Weights of a small mixture-of-experts language model, trained from scratch on English Wikipedia: a sigmoid router.
Below are experts of layer 5 (counted from 0) of a mixture-of-experts language model. Rows are named router (the router's row for the expert), down (a neuron's output weights, with its number) and show model dimensions 0-63. Each number is 128 + 24 x the weight over its row's rms, rounded and kept within 0 to 255. Numbers have three digits each.
After each expert's rows: "comes before" lists some tokens at least twice as common just after its tokens as in all text. This comes from a sample of Wikipedia text that the model never trained on. Tokens count by the router's weight.

# expert 90
router:119127150123073134139093129124114113170133102112124157117170110130143101139103140142156141116161117121133122133138123175104125127162148120115104090106105103086127183113110165131096132148190150
down0:119129146135130113152165173148151152138097156104120107159137124134152157147136156120180101160141140137143182138116083096122109172118115128154107136159115143147169118137108114148117184105145077
down1:126108122143162156102180127105113144156116080100117118101146094114148153116168128126144116159146097103093117126135126088134150092172133115144080114132147095109098069110140098168141109134167116
down2:094111096101160073158141124118113120131125115187131166173112110153155126110141187130150106120146137139116144135082131153136137127107135170139111134112174117114113118121124152106129148141176113
down3:158142172121147125117129158132109099076142137161136144096159131104141133131085119150149117114134131111160129125106150105138119114094133105108134152160167149129159127112112187095102172176108088
down4:114126139140172139162147108091100142169111122151136102126095119157093114135147107132074159116144126133124096175111124159122153131148109117172141141141107125121113094150132091130109135094115128
down5:131140152102120108128122170144139131181133138104161120143126116131112128089112113112111134110141089112116147165112158126071131112166114129190109140168158160146142122134123127107144098158147135
down6:123115121083135143147119147131094142087134130119148113124141093134125096138147056082075176148132125109157121122114136145139101134141131144147153104151123161097135166115149115144140117120099135
down7:147174093132137108127129131132140175126126123112104123148131114125154133171118099126110168125150086127126167128105159084152125096114129101126143108160082115137097129116106102148096084077122111
down8:099148122136175152149121144149127169145151158134107046088107179157119156125094126122108147108137142117124185133112108112165164121149121128119110110117133154097121112097121091132126132125108138
down9:126137169140109136144094142132153115146130087106137108170115156123099157091116176114136118101090126129134162057116099142100137115181126150187133143147088132114129126120072125123112109107115093
comes before: " and", " The", " which", " but", " He", " In"

# expert 3
router:115125114137108102114107133129101127129136094121150131137138099132122125131138113113156154194173166143172129137178125118121129110121069125124114098121136154118130175106118167153120110111148136
down0:077121127133132123137114148104138131111106109147144143105081101087139112093131100167090138079131155112115136093127163113111124125099100132105127157124104109086119137160133133188101112129151115
down1:087135123125134139140126122157137128136094115124135104129103129087123127149121140154166159149128116148100114152094128139142114116080080153086132153146101108127140132147118101143162112144152090
down2:139161124093126169079144126109130120072143166147122112118115122105087083136133098131141131062163093157167131129126152152130124110103164130142158078115129167145119147127074127132095155110112109
down3:114126109107092173105128162128136149161073163093112167121123153117163092140115124122115150173098141098128119113131088123115101154140080095136110118110150105093113102165179131135166115098140117
down4:149155152135116103120149138148125089131098152093094110126123152061130127107118146139143125150134130166109114114132176142126075130118138076104122151116110164110131148103107121134134101135102145
down5:150129119095138123136115178076152165134151129096100115128131085122145118150142096128160082128107130102164198113142167102143110130169117129110083163151104148108131147115125139150130127122146119
down6:103165133143103109131117138146106099114142147165154140122091162106154143126138117123111147128136142108131151125185164161127117128132139144164110118161057166151155144123127168110143129118144113
down7:120078132115124139140100123127109147151124134111127140101127160133142137147118169140109160123095155118113121090107140134110168132123156157100097134138154140139158102121139139139100126128102167
down8:142144110105087071122134148100136170134140141125116138154185119107171100127154107140099143135153103147193129089141172095136102115146131126116117182140138114107126128089105139103099114163140125
down9:132118081139147128135098108087149142091114139144103162134117118102162119134133169106091149116128118054118148098077118140118159088106099138093158096128134130134130147128109146115159122152112150
comes before: " ", "0", "00", "1", "2", "3"

# expert 0
router:125106090089111117129103166134126128116128114094128117183129092113124133111111108152146088160132156149126139121148134139098127129115126126132130115142150174072141161135124128110142192140169143
down0:121134133145144138128118141140121088139109131103145173137086163184101139139153118123147084145158165121139069112135132152122140144137122114104112119115142182109113122137125125130119125143117151
down1:143106143138136124120141139118136130107143087173135143142111171131113145125078099118135120151144153108105124080115147153129120123117158110103114125154114147135137089150171132102118081077134094
down2:131127092124142085103142135134157122110180163064169132137150120157153189099064122147139134165138135097124081155111132108110121145148114118124153126133149116113077102119153139132125137150142103
down3:142098169101146153120135161141139163164085174115100118132131116108115108096164194128173142104110130129138136110090130113127120131123136134093135119112106090122156110125134157082130137108153132
down4:143118132172123077121073114118103116110105165119119126123115152143134138119124113141116162079113150106169136151115100107140113096136092146102117154087125133116122165113127119126143119163056107
down5:104160141110151178142119109120115163104168122110141099109136103165082122152164110086144128106127165127124121138105157166136156123094131099105138138150196133114147115096132135134162153168120178
down6:134133144133139118133150083075168143191151133135123147114103119112137125135165082126153139116159123182104166124158127142170060082156119157131118113068164097089144147109128119114104104126120144
down7:150132162136116144165122162167128083129155125113137139152151072191152140114095123141124108141124137134132174119096135119133134131115164116110129106082159124103113129084126100132108111129081117
down8:126113166160112105141120130134118123147120077104120120113158106140143135126119116132093147100152142131131149112103179139156151111132143158112131177131135162107128129105147134144110099097077111
down9:136111085146080103099136144113142139144147121091128143125119143104136132153170170145132158127132143120099087118159084138129093134128087170118114160155099117119144162104129108145114114106127089
comes before: " ", " the", " a", "–", ":", "="

# expert 12
router:122121047139076135133068133130117104135162150122108115130133135105126113131097109140147149145107154170109130111121132131124125146145143117130086106115074122098190159156106155165145147089125135
down0:117138131101121138134155150102138159100128064079136083148129110105144141143124138095121131076121114104141138075095107150093168131160049100122088161131121124099102096103126119145151125110138096
down1:136107161128156113135111135120123149158137180112071127106106133139163100123132104119169125149104131149162134142126113102156105126121139119147158098078123085104111116107136153133131105139143165
down2:189105096150095149157136131144131117142085145116131103106122107087187150133165115117117109139129121120112077143130107084117162152155131127137161094153134098166136133127088110137132152141079148
down3:120129179105100100095124149119125128133151102116111120117118130103113119136097132092151121154129147129133124116149128144130092102123136145112092132164155155114100127135152102122139183135119116
down4:097122085154122152091156109145131131143136159111114183118109115134114176168129128156142128089147082159144153075143151135136113157148141141146155137134082140098137100102132167144086139129109100
down5:150150139156127123111176152107123136099145122085128080147156097138100129115106133119169151134111150120114096163128142114124102079078090128151148119130134154141121117157132144130181119133163152
down6:120121123124123193110132109159140129141144100072154115149107075150167117162162119120093145163102138105092165147123121149118164107128131132097150122157117151114113159142117065127088126151129116
down7:123183121169142150165148137141083095149092128119110117146111124137157130128132134104123088088102123090195143131146182182121104173120146151117146132156148112153119158134196107106148166115114111
down8:158127085144164159069146123162139111163126102124122071166144121142118151113144100113132076140147121165134138118085140187150125096131113120118134116094118146115158138110117121099072158115090155
down9:147139121155171158153148138089076168106089114152132130179128137150152115134203111129116146109135150132120145146119114139139146122083108119146143113102114145113165112088107141102136119161119094
comes before: " of", ",", " to", " in", ".", " for"

# expert 9
router:148119149136120146152130176114125108132147107138108127173156085114113112131084149091135158196160168189126108149121115138094163117161096133124124089166135119128130155130070139132132136078154126
down0:115139075095131157160140124134114135132077078084148163108135114131130116119153144117134080090119106159127100116108118140093148143138173113122130150089099119136126128199141152104131137121110117
down1:129121153129118160098120152155137143130133095154127131073110154158135133130169116114122166057137099135128151123124069097141120119163161132133111148159101139151094117130146105100100105117136144
down2:122109145146093158133174126117138132098143131133078139109135105103133137119178142125110142045111109124093163139103153080154161130123127156124118157113174135089140094170095116120129125094135124
down3:115129102100146113114140133110121130132113141118136115117111139104154146108105157087141140118136153159137090132161132106153140109166134145179098155109122124121115188099146149098145100046128134
down4:168139094138120153155111161106144139102118135149132124141152159140125118123119195172110161113129128116078122104170128156110131111106093124128125084153159141122126100103138155129162110101106132
down5:091102112138132143100108101113137100118086121172127140165138145162169107138138130101149110151153106122150167164141109108131111108145148107103119144102146133136121082115120145137115171127149107
down6:142129101111115088130118083137190132177105091092142112170135127118099133145136123140182107116116137112084153120113128092142113099146134103139184123132129058110133135132135089160139145119103121
down7:157103114139083130120134154070132169146095162155107163145134151085091131143098113086119145146102122160104148167104145107085181180142144148137137116122124149143178153115135117113094107130082163
down8:126137107161110102135135133143142173120158124109167051113110174098141128128120115098103128130111109166135153128083131114106050121118112151128115124128149146147158188135136142089146141123139149
down9:129120178143114148122122161120083109141113102174118118106146124100160127142141142152118099107150094093078151144165130146126104138150142086105163160131068136118181123078094114117125100109154173
comes before: "20", "19", "1", "2", "3", "4"

# expert 117
router:113089075114102130142082181129098133130091096126121165161106100139134130140095111139131169155139158143124114159115135140063161137159098123118084126124126134131122169146097150151087150083151172
down0:168153165111089140155161120156135115131124120105160127183143139147135104105170148117099108115186139131073140165157165117105145130141141139146135132132150157127149065122112166126209108125112089
down1:124128094156130097148112123124070131151080084128116091096126125157083160101082090118107174107156133093143139099154137105129145153137097113162118131170122121155122154086128135150103124080120145
down2:095133127186122089133151149142160107116128171121130106166118115146112067166117164093116134121138131137107111130166173153141127142149122102089133162146125101129122126126113160100120159104110119
down3:132159125113152121139105136125083108120123126119086104101100111105139132125122105124125113160154122145156153107119113179173140183109140129124144130089100134136125069097126160130133126164133102
down4:149123087147137158132090118077118108137128107107139133142162118109139112073124103150116126133135150131126151131131110132109124183120142095114084109165118093125141123091128199120175115109119165
down5:167117132147152146137157125148093125121120148175152067120112099092130161138098138061103105163136101118105138099155143151142143151145114169118119084138145091130133140128124135099137137116135153
down6:146117134160145152137141151148162095128077123160085153167170106128100137172155178125102159148116100162106154160183085120148149160141177116110129151137127148103130141080120112167128123136141181
down7:129171155126128133115108150116077143144140151135123152111146088104143111110136105088132099133150105136113118125143103115141103133118153170176115107118105153124138162117145177113067144098111117
down8:143109114122133120126087093113120139115092129161147162133119118135100127131125152119134088134160163131090088139137123111118130117135134089124136089124140111107130104111133157109180116146135110
down9:114125134118087142113122122116131082119120102116135151162117120149122084126132087054129132138140137131166063131160167140144105172128140140130118150136164104129141114144125121130165105122133093
comes before: " |", " |\n", ";", "%", " |\n\n", ")"

# expert 110
router:125111058079124122121142122142115142162135072086133162159140111101146088135113163119096138120156145137100128142126155104092143077139130141118136130104094160089115181163080139134137129144118161
down0:138156162163080111081092097095142123086091130157146090135118127137138168138122117114160140136142147136197162116093102104107135095104141183104089081171152121121104122112097105086121124142109100
down1:121105150117172138116127103092151118138134177101125124111101153104148143119127102118144176127159143124154140074114097128133135171170133086129150144122123152129144121126122177104161118135108132
down2:156116114146105138133137091147128089119133108092127115111090092101167098121101113174118149136131105118134155116195112115112147116113116106120132129111137123149070130153088096140122139175113165
down3:149161100179101138113103138142148112075133117131136116123149087148150141133159101144143143120138129145105129131145097151179140152145135176098139052135121144133112120137138140117091120097156152
down4:108079125105139107126112106134117093105113173117103136141120133113094085159107148079114140105138160125093117144119129118128135145146145132092158122119136125144055128122149116131123135131101121
down5:110116151123136133163086104146140159133127136076133164144110117141105140097125156146128073171131142137142128130124126123132093149125125116118135106146125102156113108179135148116105108124095106
down6:129109153135087088124116125132158108114130108110156132128117126147101128106161137160123116131169137145145164155083136143165150137080116151125130134110078182099127095130165124150181124131155124
down7:098111125130134134140182121115117176133158115133109148139131104119096108098111076143141114079111089131078100099094129108105153110120117162130139168110186152123120152157128088129138132179117153
down8:188091117158102139153145169159119161105145068130089140158104103139123145107093138121124151145110129128156119134103182128133128109129150111153165109148143130129123098117127111153147099095150091
down9:117106138127112150120117131158135133119112139106112105142157091091163102172147121154149138135099146106175145143102158088126112112137157124141162121192102181123134092119131092085148138129143151
comes before: " ", " —", " −", " +", " $", " ."

# expert 39
router:120143092082097110146092137124067113106153089139129128167161089117136086110112156123150167146105136129138119122104147134081156085137106121122113119168144143100122167168104163141050139116168142
down0:157114063112107126119105135164140155124155129143116124147117138126138141077111176137147109106151044182192089143120148133122143113092083157129144158103139142120158115163100165138127094108130099
down1:095157125112125155092128150156131139098156146154124124108118153110179091114162112139115120135123127114117170112124153172180125128077133126104138094111137143095121158134102172142132116157132123
down2:164122106140133106137143131148165134149122119111127139129076122082131102156174145186153097114151154108075134160150151082149149096149108140159103144125129117109103139143132128136104116145144172
down3:130179153123122093099115136087143121111163095173120095148127165127094133143176074159116082140120148120160179166133139088132111146091112148128140117114127135115153149125132124139136153161144141
down4:091101120176108137152143119133110161106094084110124125157125123134149129136120138140099105127129169140173126131096080059162142154163134099163108147143131129150154149101157112155133130111122124
down5:112137090147157101168122127143129143128114117122154133150091086125087121135148149114150123155146129134152150119123143117138139075092101105127160214196177104118098098085131115135126125082142095
down6:118176125083110125166150125098112152077098139106144163123119100128186097135116144161154121078095135162187129162137138105131108128143125076085121113143186137104084135078138132167128135128136141
down7:176133129137108163101120140162119089102120083115131121113113149116122093100088146110198150117122112128127142121114092153177132098098136119147094088136170142080097153138146147150162132115118085
down8:128137178137133068142155157159115127165118116103134142131108096149126132131153146109093140107097118160082162139127134122096159102133138144118145153106127132110120129160139150074104073123120136
down9:124131193162106084094139155118138126116134129166137139157123126144104121124140106129114142139159139139136113161132098174122141119094142109136167097149086130148132183055113109119141148112133180
comes before: " ", " |", " m", " place", " medal", " Championships"